Below are experts of layer 8 (counted from 0) of a mixture-of-experts language model. Rows are named router (the router's row for the expert), down (a neuron's output weights, with its number) and show model dimensions 256-383. Each number is 128 + 24 x the weight over its row's rms, rounded and kept within 0 to 255. Numbers have three digits each.
Before each expert's rows: a language model's description of what the expert responds to. This comes from a sample of Wikipedia text that the model never trained on.

# expert 4
Sentence-ending punctuation. Periods, closing quotes and parentheses ending sentences, like ". or )., plus pipes between numbers in sports league tables.
router:169132129136134111125109128131171135148145141124112129119161136128147124119160124166117166113147129149120158154140150156135136134116144105145147085104104083170090091131121123137160128146111145184149151124174162161137137088082109098104145104122135134116106124136161112201122127117100121133109109128123137169100101173109130138140116122110120112105129085085105131138121142168092115106124
down0:162104163134138107115128146147130137155143124129126147093105116117090152144122130139096175115132112183129126106151137152109167120129152167096108083139115118129164118090130105150143165145107143134146101112134061122121156142164123128115172129127110131114126106121133112151135107102135112122168137116135136158108122081111157098127165142131165108065118116144154109105150127126110125123113
down1:152136106111089073127114148182119140140135095100118151092144157079124182146149165177114126130144114132139101104126140142122104138141093176110161126108104095104105126144139110145101123111116096188093150161125147145130144168119117147127129167185121124142110107140138129128155111100122147147120090154121141145153124083136136103145100140125134131144144150121145097126113132133131184141106
down2:116138116103126125120120115131078071063159140073125110155118162149118082152146125124142086143115167144127112145122109123147154163136126102163105123142140142100131139132116169113177126156141085148179143135149094134088123133131161123124120138133179131147122161158144108105145093128137151101114092126138111110195103148136096135164155098147132157159114164166112147109146135134087130157130
down3:126116145185144089146167122080154075137123111107170104151130077159142068099171123143107158079155167119133136117158135152137113159182161139136123085136188132164106124144116086129163084139175146165125092137130113094116116124128131136140151085114131156095150127107142127175138155088131135156142129171121154155137098142135115110090108143173133118146167124115175159131110141120139117138138
down4:100127147124146076145134102164122065150150157157133111114160132117144161133134118131109132113166116157141101128103096122152099134152129122153142151123109106133135156123160144146122163105121143111159102147130122087131108125079077157141132090136147122138138138124119163138171111147154141105119132141153111077170130133096118133128157164103133112111134124100192156149114157076147135104160
down5:122124095107130115115101132095122119126164111151154168120136151139171099157134133134137117173107120159070134148127122187102139121105088158164129085182121148124113141146140080197118097122167102120114079112141128110119153187099168153105167144133152112161108138127126100095124107132123150127121135177150126125119151121151168101127124154130151155138137127147128113141126143098147116156134
down6:170122111164115127146140101146119113140139115115118172082112123133119097162154100101140128132096110101117127097097147131106154098160107138167074119131120181155120118128116120121096113114168113125143132139156132108129116131113109098147135122135104128117138136113081139129107133109138147132088113137109173100133158157148150094115107149147130144108141127159131154060123155104115147117103

# expert 20
Compound word parts. Middle pieces of compounds and geography words like gun-sh-ot, wheel-cha-ir, sea, river, east, west, plus table pipes.
router:147094135156117143130128115107131166096103095122125124109166135136167123114125127176149122109142146106090166127102124149160130159144152109149139107070095070124107104151149144112163103134124129152143128116130112153114129104089150125083165100130095149116094147127121139155119114129093163179097094119134137132127093111087067150102120127131117104092106106095144118168129127142154094093129
down0:103158141110142103133083133129166166117132126132092166124135121138134116143137128076125178102129110118096146163082113140140133122080085092162142132148114150128170115116123117121090137160110108123123093131149164139164133119143094170165140129155098110116116124086173073129140125150110120139099145135142126124109104110127069139124126135132145165113112166125089125112112147125116131133122
down1:132148128096091148147139078106137145085115156135123116149146135132115130164084122157094120140119126105142154156136125134144144100094171138131117079136105109158109111110125128142137124166123127100162107140146107084081121115091120084139120109195079097168128089125152119111143108131116107103135102107134111093120129143115112092134126143129112134134170142110164137145127150129161128094190
down2:156114116124091147160133155118106145156111137139168120105093072144132100091114109108127112132117136093145136132094153160172120100152119139163104137119130117152126157135144110121162135129125177133125152143086122149107179125159102092142126085144151141132114117122116149166123160170117144108121132106095131104113140117200132110087089114124139105129105103161171147160127126081103140145129
down3:115141167120125124141166119140141127147106100126150121154140183090147161140165102119123137122102138132100126149130097115102118142145151115147115132154108088175142137123140136117110156111136149110160121085085128112093123074121075148106144122120094123086112106163139112106144129098154126138153102149125121099097149087113112119102125139171122122120145118145110124115121129153137160139124
down4:149168102135111112124137149083118120132106160075178113139163097102127104107121120171152134123116165069151106152127137120136101152141113177087096122102118161119151158137152113134154135141145121160127142086100142106157103131095144177099166122105114158122118115145117158111137155142124134125086114119147112168114114111096124150102131143150110088129101115086149145162132093138136125131123
down5:165094135162149088084107156091130105074108087133150150142199154112130119173187112139130143109124133134117148125139144151161103121104188179127118141111092086149170109099095077155110095125175133124094158156163129129106108151110145154130156142137093157108152134124165076102126071188102128139102141134133133116171162119101129124117096097137151134129119104142113123108118099119147113078141
down6:111177120139134090123156120112153115169124124147091124088097177158119123094147109136164143092132089100131093116119118130111125101127097166128160169105135143125108092116110119124154107121093110135126117110130123101135101107144111171107128133111135118118113105107118158177154143183104160097149087126152113114113141124121126121105116162126095141144129137139100117128158135148125124113122

# expert 10
Person surnames, match scores. Surnames and their pieces like Johnson, Khan, -ović, -sson, and the minute or score digits after players in match reports.
router:164145163138111110117124125136164161138104092112102131128146121125125151156144112165138100073130137134120152121095142134158104111136098098111138115119111116139105089155192144148118105112126121184114151126146147161124113131101113085114141161083134121125091090110122123126128104116090128129109107122115143165101134150141101154139087114102153140097086147118111142111135120120141121102112
down0:138154098094132154127137110139152095068152143106133110158162195150139115223122114150098087134134157133096145119157127135147132143130119126130169174195134139087133105123131110126120135225138106069147156134157125128167089103162118136148141135164135076124101150092151095182103144130109144105147149138135114120123148137115166129127169129145149153130115122125122125122126131137095129144103
down1:144123117106133172122103126127146178137157131093106158082108104140159157131161118105166103182145126130158131099086156113120143160132149128133114136155077121146093112144151154093144162140116092088130121164160121125112142130132105095136160136101117131129116113072171148134159109134105153145136134153128136075091199149139089145172116129088139135101135116130098109115106097099134144139125
down2:118144102117146139154086145143132100130126139103147076120155148138146160091091134082083127116165146160125139142113128084135109159104071111121136155126102138145123079128130153155149128113123098130136134141152146150112109140149089118145117145116130113137129139095123104118143115150120126103135097124142145147129115130127098116085089138156141117123122172119112080093118095102091115116147
down3:118136154129127132151099086174093136110142174113112178175123129119110110159165112085136166079137169130130093147089135105097116135117124116117153102086140134108147124099150127143076147180163098138160126113171143142148160146131123134147116123112124123135124123109122155140111131091098133114128134072109142156098127124093112104115151133101103120126114148097084150124127108133135093136098
down4:135112130163164138096136135144126127149147100145129154122142120115107113148128137139102090141144173156145120095164128128155123150151102130095144134158173119101135101084131109135106142153176149126097118125132150124134143147108138148130159115136162113149149134137160143145183126109131112121151135099143114099120133118148124135153176078074147108127120115115141136108074157151166140152115
down5:113132137101127132121153084120117149104140170123116131125125150123106136102145139142101130154115115177122156074142141096129103139139148124038128129120161116155110101132118120074123103091112111125100110092134141148169155122153109121125133134126106149109143108121139135139089154161110117183111137169122134125127179081120132164113133138111133120131141152095126112108098122131202152134150
down6:137151149103110132158105113059143120113147135111133179131110129157080140179135180123126168104122109088114139147104113103125133126142157110146124138103129145178136158104149122122121121168126145164134120158178111138161115113109131101139157134108121145137112128125141073110137141131135116158104123134164154108108156131130114084112110139109155118121132142121143127110139120115178124139144

# expert 1
Mid-word name fragments. Inner pieces of split words and surnames, such as sh in Aldershot, vic in service, gam in lysergamide, ulation in accumulation.
router:097081138094184143134139137108132163135087141113137132138133146118127118115156111152170124089122136107115151126110093149132154161151146138094165121110094068125124118161116169140106109149115147107132127137131129176110113126103139141068136083189080176122116115098120124167119092184105152139098109099107132177090130151144142155132140134151137097098127132122162141120112152150127058099132
down0:122164104139154133113140091121086114135091126161131103105146109140146093144101096096111136143079156142125140097153173127150158103124129186131118131119135134133133138111125124133095127119108168110131127097175096142148135120114128119112168108087092066143131127102116154127149145134107110109141150129100106118143147140177140170095122102124140146113099139136169139177120117129153111123124
down1:090136134141110128091177139164123121136101133158134102113108162129121129155140140130132123159097158099126155176172113118116145143152128148127158121151126141100130114112102137140159122115151126125126157106155121117133123182123163140126128143086128106125130125097196154124116142106093111122086102121115086139105116145165145096153139083088139160134100127086104124128143130150147136082153
down2:197119143148139128131153134099143153146092146092123112103127139106144084121157121101189143110111080113180139126159131175124119123113132133120149163140084138101103102125127132129167079110118156138120141153092134100116103098120128181090102127138117143118165137113116153132109127134157187146106160153144135141106157130103111120122138086107117153124134101072084128146167100098104139148106
down3:111133144131156157146078136119092117146110099133098143129107143137140095139121091140141136158089121091119148114137112149145178177096132159131114098118138203118100123092084161154099148110112144136135118104146086139145120151127184155111131138083132108168126162133138142152206162148117062093130130151114140148145161128140143085135073137092124106120129108096172152187132177122110123132120
down4:153141089134141159151149124111126082149079140128135117127156125111135139132126121112171145122142127167105118091103090122166164089114113161147122111146117161151144156136120149146133131143090133147111108133121104122137128101080102138151112071153152120108104148100183138124127162099142124142124125122080071135165126098138139122094139096124151122129101160148131154168141122123108133110134
down5:089101134104142095149132117134149132137114137111128136156152123128118129156115171121120121113098136084085110122114152180167146143102097121091118149061124147133114125140129105153160154114112093122106104123131117118123132094119136126197107121123127122190100123121155120114133153112129138147156132138118116120116130108099123105089104183093116154141127164113108160118149122147148119114166
down6:151139134107149182135142135108093109106085130114158151145143168138137113133130126125120100102085118116130112165112121116113153089153146132114140090090099108146122114142137160112106106107110131126141127094135099120150091106117134168134098112111127141113149132150100113170138100124110113154095153172121106127097098137116095110107131132138114144124177118079148103157102134132154157118135

# expert 15
Infobox punctuation and values. Colons, closing parentheses, line breaks after headings, table separators and numbers in infoboxes and stat tables, such as Weight: 80 kg (176 lb).
router:130147129092161126125139107137135158142086126119121120132179131147141146132165099120137114120130151169088164108107146176127078121120132159105151123117140143127096140142183144111104089138062093138124125143133125169119095113123090096134130164145098179144090109094130084125133118123121158090062110125095143145091132127152133135111130141118168125137119135135099130102103122125142133105139
down0:157101145124154140098146118155118134127189135105119100150126116140097090133125163123124144168135100162122152121103092139106127130119153123107049106141112161130120121138136168173143116143127143096117132102171099169148116120123152137091101161120135136088142125123115105126108095127126148152144126119149112161154096118098135138158162126114136150156087132131166139140165126099120129100103
down1:175157107117109117114128091103130100115118147128103103138141091111170127126126142118146129115138146115119124163116098146178136160157168081119106129127089111095154161106127095166133188107141135110187161124130083132100141137139124114148137144130111093131113102119123090104136141110132116156131178094109108153164168118122125084134168124123126093092136127108138129101155115165084146134083
down2:115144150103100140089166103132128147100104141144153157136145118102160108131099108118121135212057146160147092124153156162183151127088157095168088124145168158101161134113075116141139142093114109143100114101135143130122150157150181148153146113126122129148129125112118123179103140149157101109143150120096170120152171139127106135129126153086139131131106147108127119110109165123107143086116
down3:131135142116097110136125088137202184114146113094163181121121125120142146126121111134171118099130099122112161144145193086138161126165166170123100174127126136116064104149141137101118126132199165159140132110127092128167081081116144106115161126099154117090108093134129112142113156105088178119110138134138113111097127112121116155127108159139128084145130129175126159105157129144090176155146
down4:112143073107107142097178129139088119143141153121176103108132150132154143107139154115140124083105136135189143121142140134080109084115127125144144111145134105080113142140135167104104165149093096115123144101135115126189140108130106135141146106173132119174141123120164155123104137134122143144111128122094158089118116108126145135135123163108086128121140118145156110097129150139150111085151
down5:138132140130141119138115093197160165150133116087123097128119165077138088107190117134142088162123122118091098144115142143080145132140130137113141136148143177153113102150181091156144142114101112132115119162168147147142146125091103128101164129132151187135137157158108104096131121129142079140149142152100103117129165180090126132135123092098169124135098073140097109134123145153111149089115
down6:163153122126161149105178122145117127185090124110123095119176165138138124085105109157117115142116125125167110114160115098124170120155102146118102114175161108134147132095135123097121132095146125139080119152069119121123149132151129132117134132098118170119144163132157138114095106126147141112137077104144112135165108101110123119212130105125156129136137142138138154116115090179090143151109

# expert 14
Foreign name pieces. Middle syllables of foreign proper names, such as Su-ar-ez, De-ma-ison, Mar-os-i, plus "this" and "latter".
router:142098118114147123160120124122124093116099113125119138102144150130134104157156162144148129127156119166137149164100154150109091119178155152142178100110159088123097164134122130118148074146110130150190127133128110143133134122105132148106128174086163135109130106153112137152129158145129117154145139151121150136115131167119092142097087131128108103137097164098099140106137137115119122102099
down0:175138117140119169117129117138140074085172161160097112137183205153102128137162119159152152119133144122120120122069152121091146132125140121138083140144120193083101152127143133128138148190147099157124115141113164103126144176121156149123128102175146105163143137120116132116138117138134139106127181110207120155119119158145071057133115112097094117131113076106133123103156159095107176132095
down1:109171106117158174134156165149125106188129178140116112141105100145114168156103155145184135130139122116150103138152171171120118149141104153100105132170128137148143116122111102130091139144174157145113130107160163129124126133088117173103090107123129111126148131116153136104112120123077155133119102094119105113129125147127132137108174090160133094136125159115136086060146177131113103143123
down2:164134119158079121089104125128129125109097124156176063099124177125100096120153122079126134142103106148169114108140104076111101146112146140113109115180098119120126128139156124159164147098127111111096106092119128115190146181089140125118140130151128137130143115117143132148138105143126151138143132123109061153128138146113089161141102154122129127159159150133137129078133121112139142155124
down3:078152068143131135127131119142119152147107162126151176157131124127141133143080140110144148117071110138171118139155117108135134124135094135120094162107111138103140093149143126094104109107164112137170138122164131102171178083128170108107156098135138109162114141135095169114159160093118117116141133132092111127189128119161159088146114101165128138130122156105096148139126149120156097118114
down4:168080093126128168144169110130173140142093125129094106169144153121113095133098128142080104140126088106140122095147131115117131102121078155124126170170163120141148163113103130133156142127137132141141124115131116152152086159119108119154146132103133162125136144134122154102133096144145158135202134096113154140152150106126178123146127122158116112155121164136121159091113125130149134092120
down5:159142104071080151121158156109179106148120133125088120129130113118098141122148133094080084140119138181154101130110144173087122143170143093148131142120080101124108114136132101116164113160109169134129116142184164133131100090180113131095142095142095120125135118145118145160091090115143111149110150154111102120089136103127152137125112108148129127091118151128124167124136096144104155119155
down6:132153092131134141082153161148087154164083127094114109129152159141161129135129129148101130100132127156142138129097136113145081106122125150065098101128121136132132124131104137123128111136131109148115144147123110131086139112113141148116165145119096097083086089136183145118136168120102116147113139150139139156121116109140121116117135126150119085157122134120106090120156148119148115133166

# expert 2
Definite article "the". Mostly "the" after prepositions like of, in, with, as in "with the loss of all hands", plus blank spaces and pipes in tables.
router:131129135147139138149134106125148109155087162109127161163196125126147165113141115122105163096156144129136160125127125139131100148115122125123154120089130128112091132147168073129115110145131153152186109118132141149102123101082105132127155111117097161132079126128137144144179106122124103136122145136143162101132122154129102138082109123138120123119088163132159137142138135154171143081142
down0:118134133070145155108096077107114077157107137087097142124124101107143119114156068114154112139083109128121094130101175122165139166153125122122094107128130144135160116149174085140098168157174111143141103151122104144117094098130142133096108114156155163132156163160127143109143115129153104117122142141126148167121131128136111157134137112118086087108114144094144112158116131117108135117100
down1:141149159138136136151129163147149139132171087101116134141133094112172127104130138128110129124145155101127143121144145168138122144118106177131082103143103112146116100126107130124133119114101112142118099116085104117082154075109142151131139130116132153099126126113083097150151145173161130140133173159159152164170149081127131112096136109121105139175124094123125105112144157142136149156143
down2:135097167120102128133102149133130132122155126116175094108104097128152115124144112117163105148159100135130136135162142107147084136105171152152122126147184142129130143140184145096040148126147097103138118111120108131104144150117090130138113121142116098110103142131118114157091172171129098107157084125151111134162119198110135142104197107169119153095119087142142138076132153134104129151177
down3:110118136106153149092139128148123143127053153183088134133131130118123123150145136134154138115143122110110156077130107123131161151153187157163135141111119176128111120123113160158118113166123124082134136134092110158159128090132112136132084161102128132127119132134121092117087114130105117126150135101105166150134124109086158162129114110113116119108123108163153102151107097106102109112139
down4:144117118111136191150101125151150161118122137123138124120114134155109104102109148150119126099097168128147129107158141114118120101112137163102152146101122130114158148165102153128164148095123117153137096161091121128133138112135132095151137091100109115110139149088136151141112160135154142103135141104161163169135088125104105121138120093133150110107102148125060147100096150152156131141112
down5:107117130155112117154131121097086135137130106090112155136097122164129081111136130129165160117137160126204121085098184136161117193143165152140139146120147070101136075146146114119148108116121150126135137124116135137166129124116158136105141145140150127110141144128152132179155123135092161111082055100122109153106135069128130114137149152159112150123149144118123092119150126148094091132109
down6:135179168148139101121144094174130109134108054124132137115156121152122090081112155144174097112150121150126145134134148140110186066089094110112113143147147134108140113133159124133118098107138132122130128113108163130134119141131095086130122142109176146096129097135107145143152074121141121122146102116147105089147147158157118141138151073123146181108106159132133127118124159106101112115073

# expert 7
Line breaks in lists. Line breaks ending infobox fields, track listings and paragraphs, plus bars and numbers in tables, and prefixes like anti, non, mid.
router:138130136079145114108122116165140110132085131089116155121152141113145116145162129132169145092159144139098158158089131123082125153143146156120176099122125077106077120147169150135102123138109119145135130150165105145147111146120096149107126095109126164133111115113119104143160090115127131148124091121123184136106153138145131123115117091106141102115125164101125124107099163134124136092161
down0:124100096152133136107130118122124120133097128127161111095150160160152169128114107148124106134082109158175137145118156141121119125126141133115139162143146111161142132115189101120172126069111119102137174128126149111142083177129128155117111144104092145128146077114107108144080128139118111128144177113110122091150170161082147080122112119146172119139129096150180136133113147081112116132111
down1:137049139139119153105139161157067143119148152143147156179114110108145115122134085141118158110129081108139120118153085129115152121141123088136104142133157175126172079117125137110146138135082131186067151134116144151124115133096135126109125095113118099161111133098129126106129101115103092134132092132116122154108153147162109102173098156126154144112098081135129108165112162128166125069131
down2:134119129128116141135115132109113140132134149110118130137121116146137140075122154132116078118141124094107122113130132073142150132071133146129122153160166131107102106147137139118126128144101128112140095113116169156150121147171132130144137155127088119124132111145133116108102147097112122063152167121131116115131103122143142136122125081131130160104154142158114164110133116113166128128092
down3:144140164122130093091111099119130095118131120115128103124133145140105125142138114104111128108135110147138148142141137130125087127102120141130107162134129096135107138166142126155140155164137150114167099128140117143108161177182102153141132141126156108151156099109157183145098176167137107170101122138117142114096124120132122134118162127105189123161131085141074105138100123089085140166088
down4:103090103130150103120137109110149149123152150126157140117132154118112093162130087137153144130144134128120165137140138141110160066135160086166131118140133105104111169113128113126163164138116095125127128155145123105086117083149112145124124158131132101097108133196132168102126100149127181099129141144108122109113122132168135132155139138128107123116152131146089060094102126174128135110170
down5:091114126144135097099126127131131113108126122115165138173149178149094128165103116099156087142130053131129129167069151114179090107166130123113153169103109128101148059136160065148124120179116150115130124109117109101099110116132127117135101157139136162137091105139120131084136139109113169139172102109109119129096129120130137147131095119136129134122154161149109143139119111147133114139154
down6:109147100102164118139133137114119118097157117120084132130151145109134133094101089109079104149106122145153118147136114061148126156147107141135153140105084148076132129181169144104111168139116119149139124099117133112083138137113120149140148136136108106134191125131117148111151127133134143113103106161095130136162096143145137125103118156134123108180116169187179098159167124100109118125122

# expert 21
Role and rank words. Words describing what someone is after was a or is an, such as footballer, politician, member, best, largest, prolific, celebrity.
router:164150127085161110098127100097144165100073086130122111127127135142124131174132105171193124072140174169164129174098155125117129120093143166184150115117105098129098133123125164133115106128109136145150142132130124140137135143106128120138123113139121150100093131114131092152147107116131139095102123127087130137099163142119117139086098095147169103097096115121135147083094093151160146106152
down0:149134126174199133137101144165112143139152154138084096093101156127139132176117131158122135111113145139100093114167091173086124091133095120108145137122094110109112140143117106133156133129153089099117124108120126116122134075150106158126153136195122099146145135124131123123145152140150141137101109091113110113135083115115109113119106116106158124130132105131101096111092153149134152133090
down1:111105151152147127137150126122168107116144124113127130156114112099109120142111172129138157111120150081137144140114099165171107150135140139083134123099127148139108137111106147144138132135148121128121128122143138136184128098153068116117143150178138161131200155123133173138122172109143085113104123112135126176103104116158188152091093122161114134134124168109161152101155110125141108128109
down2:104086146141101119095055126174156080149158112146108131131121104170142154133166158134110105119145143137191124129117136142120083120151139188130122170135105135120093130085138099175151126137139118117123096131127119148142153129107149145096094099158129123166138109128095119097115117100102137130156135114181113129104080109184162144148120154167122098142165095103147106151141145109156095167162
down3:129131094121149119132089177125128143111133171130150096119094107133111099171122105082103124095146159105143123155136158118131080172133101144154135153163133115144149172132157099113125179140127151121134090134119119141140097106144136145146128109137141144120126143082099114093123152143113111170107182079087122130122139124158109145087170120118155135078147138153133132142104123164088117121132
down4:120118134121126098130107104150121121173097149146123115161114130148163157100095103132130097141103168147139124100166114149103095100151112083142136122083133148084081107094145136177134154133120161107116137124139133111126119157136111083135133135141104146104099103152195113132120138112167109077114136162136117090136114111127168123163141076132115143153092097110151112165125155098135123117161
down5:139134139091171136136147175137126128164147120167126123139142140114127105145060104117164100087136138092136133102096128184137098079133160131134109106147137128101146160115120142114112133165070106137148134141124141106102111120105104113110128166087143103127108158105110094098101146158147131138127129154125153138118119142127148105151114208124162148134119118149155070129127139113158136146077
down6:155183086132124137167130130156159091100124144135131152106108145112115101151093137133155104135101156138127108080108126123117150123108122115116096097118081113133140125071113144143143136150159111160155107113098164114125132109159125121131124131151134122119149109135189107092155105131109127122096127091078136172140138127164101147120138133105130161187146128121121137146055119116156126099151

# expert 17
Clause-linking function words. Infinitive to after verbs like willing or hesitant, and conjunctions such as while, although, before, without, However that link clauses.
router:109119150095131113092135110132131135137118152109136161104147174136165137150154138169114114122116133142079106136122134161099123171113090122107177125149128099115102137127146137132146108117118122170119142135120120116106099148094120112101136149122173152120101143134112090126089078127117118110140128094130160165112129199130100119119124120115100127135102090125097147123153144135155082128105
down0:101107082116136121132147148084140074121175095133144125164158176117105134099114099117117099152151142161151116126116187148162136119113154157128135188109115143097118126114103110115135098153132120132137095131157128132105136144130145156151093140137159095133107130150107166117175148122157121197134105107116115147117142104103120120117131122117155122109125155114148140124172054115153127145138
down1:087211145142140155142153102141189141118132094102151120128164131123192120080167157142142121128139112123115093123158152152116105129153149111132136161143161140111111154114186130122126113125157131151109110147093120137062157093066142138115125158080121116124116175123126153088122129141112162148126155118147125177167141110130129103163134140137129126154107094163124117099149116129149127137126
down2:115107120146123090135137124139143127159179111142140145085138108129138116145136110116149131111101126106139175149112126176114103145169148150111136125148110088162158145141142108108192111101133139128104119078117127102113149144169119149153148101110111166116129135073146105161111124119182155093134102117103115155093122159103136113136113149094159146127146135137115126143156141126171113118101
down3:138135107095124111166136133126122115129068100109185119137115128097133050120134135131172135124115143131155128143089130105088103143160124097114146130091140166118113133141161135138120124133112136126092088110078079144084088149147114122123131120109088139163126132121133133145124158118121133126131137171124149087132145074181112151124127176153111119096125142102127118126092151141114137123141
down4:129188132090125102141136134135173150211099136139151120121126140109156159134113157175119126134111120094124105099132128107126135085128146126138119100130137154086146147126181141163128111118107165144130141141166058080124132103148105133134134112138114146134124133125132164125133118139161115132127120149111112116146140125114139164131093134145107113099139122139121097166137105129146108089158
down5:189140089122146138139149118041152147155118136145122134170132101101117133108155147140148148115127127096122148160153147146146140166155147118112122087093155133135181119043154111148142135148129165130141155154155143080083163117125149124136129129066174154101153114131119133118138107124125139102144119100121131117150103083074081119122105103149113162110100140119107138138149135124157161148120
down6:142152091095071107107122140104112112111084145129167102141146135087150148078167139114102142158135123113112090151133148148133056105140127108101099126112146147146093152114145131139102140181079130108134134131138121115115136166129095132113067102140108100130160134154071125106146114110171141136154114115117152151125122139148132116085158122120102104106104105151171117146135097128128132122101

# expert 8
Biography life verbs. Verbs and words after a subject in biographies, such as born, married, attended, studied, died, appointed, worked.
router:148092114131138121116111118150158116140099140099079094123144112123161147158151106147139136082145130114127111117105171138112101147116145137107110118143115127139116123139126164120094125112116135144131105135138117127112119110127112110106115148144146140142076106099075078153137107093132158086140108167102151169090125164123125148109099155172145142120135128096147123067167129174145119092120
down0:112116102125124141147147141125113111151114103102111082150148109102136129151111161160110124117157104120134118093140107138141117095146091142146075171164134145066154115128161118132101107095132133172162145122126141107111113116150137141134101143110170119123139126132129143117128136101136128080129100125128143142115131112128103068189137105156113123159165132129157142151129113122117134123137
down1:110149126162125130139146123121111132123152149164140104136114103113151108155095120115138101154160140129169119122179091141127122132123086099116140127147149150117145158148125112150146090148178076104122078178165165093109103128114184148158116106153117162087126139095124126087129102093146146146168149064113112112138131112109125136142136129148095132114129136148162125133127111133130146112091
down2:119107120095143076134135113137110122140155140137146136162120092140141110154149121113120160105159138114163103073130120090165129141146126107150130120146099121162146131124136146102148145149123082133118080115096117139090124105140134141171130144181124119154125140137154118117111163080148103120181121154115119105160127094142128088110159131111114108101113136102133139098104117101124147108162
down3:137151130131140146134152109148129126126116093132141108094158091111140140162115128139150128074091158104090153127139090129126143115058102108105154120135120128096152088117092130142131138104099140139146111095133105129119111134173122146114137111127128091118130133128109160112094186168187146166134124168076118119131076140119145112137135138110159124093156119147119121121164141130094172121127
down4:142165129156138104091132138124152162118096119152105164143184144136128109106135118167116050108139132134159148155156101119131118153112106133092115135164166102111144135090138169130121129141147161162111126132121110131151126140142120153166099116121140134142153124130087141156146111149106112146142162111129155149148084122132106141095163111148147118155110150127212169092139138091104120113132
down5:161110135120120117129100066119139105091109139157138173138155115135146130124123103147083094145086096094156151154156103140128160099102171177056116128135116157089146180107131126161157089125133142159113132155137144142128115156128113123150120147090165135119116154124136134101122143143114132154093135108148115095116109086156150125116138123127109100105128143109176136161142124147100133161139
down6:156075106124162152132123141135137140141069116130125152151058137099111136143130099147113092093123132129081122102115142155169159101120128116131111131101096139143147153140095112119128169170126099132116129139151152160134125097123120118111149127100116130172107060136117122129120129152142082142106139137144087162173136179117105115084162113130144083091123123111112184128120064162132114122141

# expert 13
Sentence-initial pronouns. Subject pronouns and determiners opening a sentence or clause before a verb, such as They, She, It, he, who, which.
router:137167141084141128115139097107143125134114112054155112142145127134143158164135153132158145107132115097118154151084133155129158112141127124108171115125128140146133104097130151134127139161097116149164120139123115163107107065109135108126162157193148135142100119114129081121113087132114129102071100111113163187127134153121112135100121089153107126075127143119127171124095095153129145076137
down0:127155102115098130096124158106119126137126137115121087111111099105143091119129169097125130097130123165145146145097089151113091119127135143148151132125152113118098121048124147183122170129123118104104141128105115132131140162152130120116143182095156141126091130099079146161114100117127085107135147083115148109122140121180125113132120164127111136114172126151124099093145101155155113164107
down1:079115089170140170143066080137122142164110130144100114147147153125136100050130138140125109123120129117119154158169151114117103163140177114136154090143120107116095120150144168137133170073143114153138138126079109081132137107167152148115112096138119143075118139150122107101133130117106120163112087128110158139109139127111121141131111158171133120132156146098112147118157082099186087141131
down2:161125153137104118102114108096127152128124137143086167103134167132169114119114098119162165086118108128121114160138159140123091094120134138135095096121111098117087121092109173140168145116128113154122110102136138148120141154138169099125125150143112111095098139083126093136139134133102138145147131131140126124148155111130138142125137125138158112143135159144124135182134139129150096153129
down3:148123110157140146100136118134116101100131120134053102100116143137154153173144096146130067156116087133154119155131150108146137136141121121124117092120127142155108107125096168131149146098103115147135099128115132128102153091159140108143135094142098151157129093126117156129105122095104151125127109138098126088090145118150120151120143137145131108112168104110133115166136146124102155107123
down4:130125127138099135123148124143114091071124144111143126114149102146170126118134127160129071105091125110164140161105149144134090106119164128116107154122136140115099124128119125142136123093131132143135094098136142099135129131121140112181120158135102156065130176119113093133148150153136131154161122117143082083139132117137155145126096148118120114132178107178101144097161149139147155108137
down5:132148142163111119152170101121125127164137162126118127150132112154166123157084159116127135163161112101115114110116123135071122100125142171161126172156134091130173089135126116111147103109132083121154149125137158177129135124102118122133089143138110132123088153088163113146131175131080146129144090112129100095070130067115160105107088115129152124156125112146119123121178106143068145150102
down6:151131143108126116129155130121106109131136140162127127104118145120144145120098123141115132103136119153155130103135135134137159116157137178113122174107132107119109101109133127138144136123119126129134127134145177189126098138116135107110185150083095120119096138179091127104111131078118155096111120154111110127132112137132161151155138117148108120138125104147131161124115061138157124086163

# expert 5
Infobox field labels. Field names at the start of infobox list lines before a colon, such as Products, Education, Language, Born, Genre, Coordinates.
router:149150158120163139148078100154145169163086160094137126146139123109129139162128153144115147093145149168109157117110148149088068115105131179075138114119114108168101157174142138110121119124099108156131112131161111157100131114106083107092097128149133193130105143100100105094149088110128122152091092144111121141118141135114094134137106144167181125111122110116139129111070159124138143113124
down0:123087126163201103118107168103125102114141130101126121111175182118103166120133143087090116153107129119133074112174126109122145176131063119136131160138171116107132156165124107123097124145164142139102160120142127138115128149119122136103111125155150113134137141150156157082110163142130109131137147120130159163128117141129110127121163104115123135110113143149137111097098098134090114111164
down1:129082110107126151126121162100185108139089152136138147135136146119121143121086091063128148123145108147127138099152165106126072149082119114122128133147112118137104143094129127157114205125099160087162126097137131145144100159132085085140114144173146144132108121114130123100149122070131143098111120115091122092145129143087130103104108117128127115089140122130116110153129130147121140150130
down2:127101134140102096123145125121109135162120136149107115137107104104109164133130122136117154148131141128106130140117136127082111130144150133141121145118097131125140117089125117097150094113135153136165115121128114183174077138126074111142208167108149112110121121121110098065117120083114150131118080126103161125142118080105104129083135109134141060127116165118129118142152079131093179163119
down3:161171157110102132119122117132119119132116112093137115133133159156111131138146148144131131147144120146128132153112109110084150118115110110143068125141095151116144140113113144122182123111098107106105147109127066149107122094134106124130114122130144119147156129137162116122110148098108147139141113105116112097130105142125152109097163102102150063136107136112126133118126110136122113152123
down4:133125136102119118140168080141141146135133156172121130136132136111134116166103142124135115155102120126130125094134092183121147119116100073156115127143128129139122096164142149151121109125153131109116179144109095131121148075124172134135103156116138100181162103120128116110132128115145139153157121123078129119141151127114157119127112076172114127138155121073104094145096146141142130139143
down5:187150126133131145138117118162140128122138104114153110173121100133114166127098112135124151117121136063126135137159155152120131135142159126163162109091110127139147130082133138105119102138113111158133147104135128094105121164157095145135112104129135093101101146140083148138130122137131099143182133159125128142174162130115133115164082160155091146139149132094127139104145159118131093115111
down6:131129114106173146090105097079147147131127077116134096139151120114131141110137159115150136170099084092074143135134110124121130114088148088094133145147145098138136127138145100151136134110075127135102112133104132129125135127154139122127074137088121090122123099098140135139138147122147135130118171135144123165064138172177126138115123146196129109142154103109098144143121149107134140143135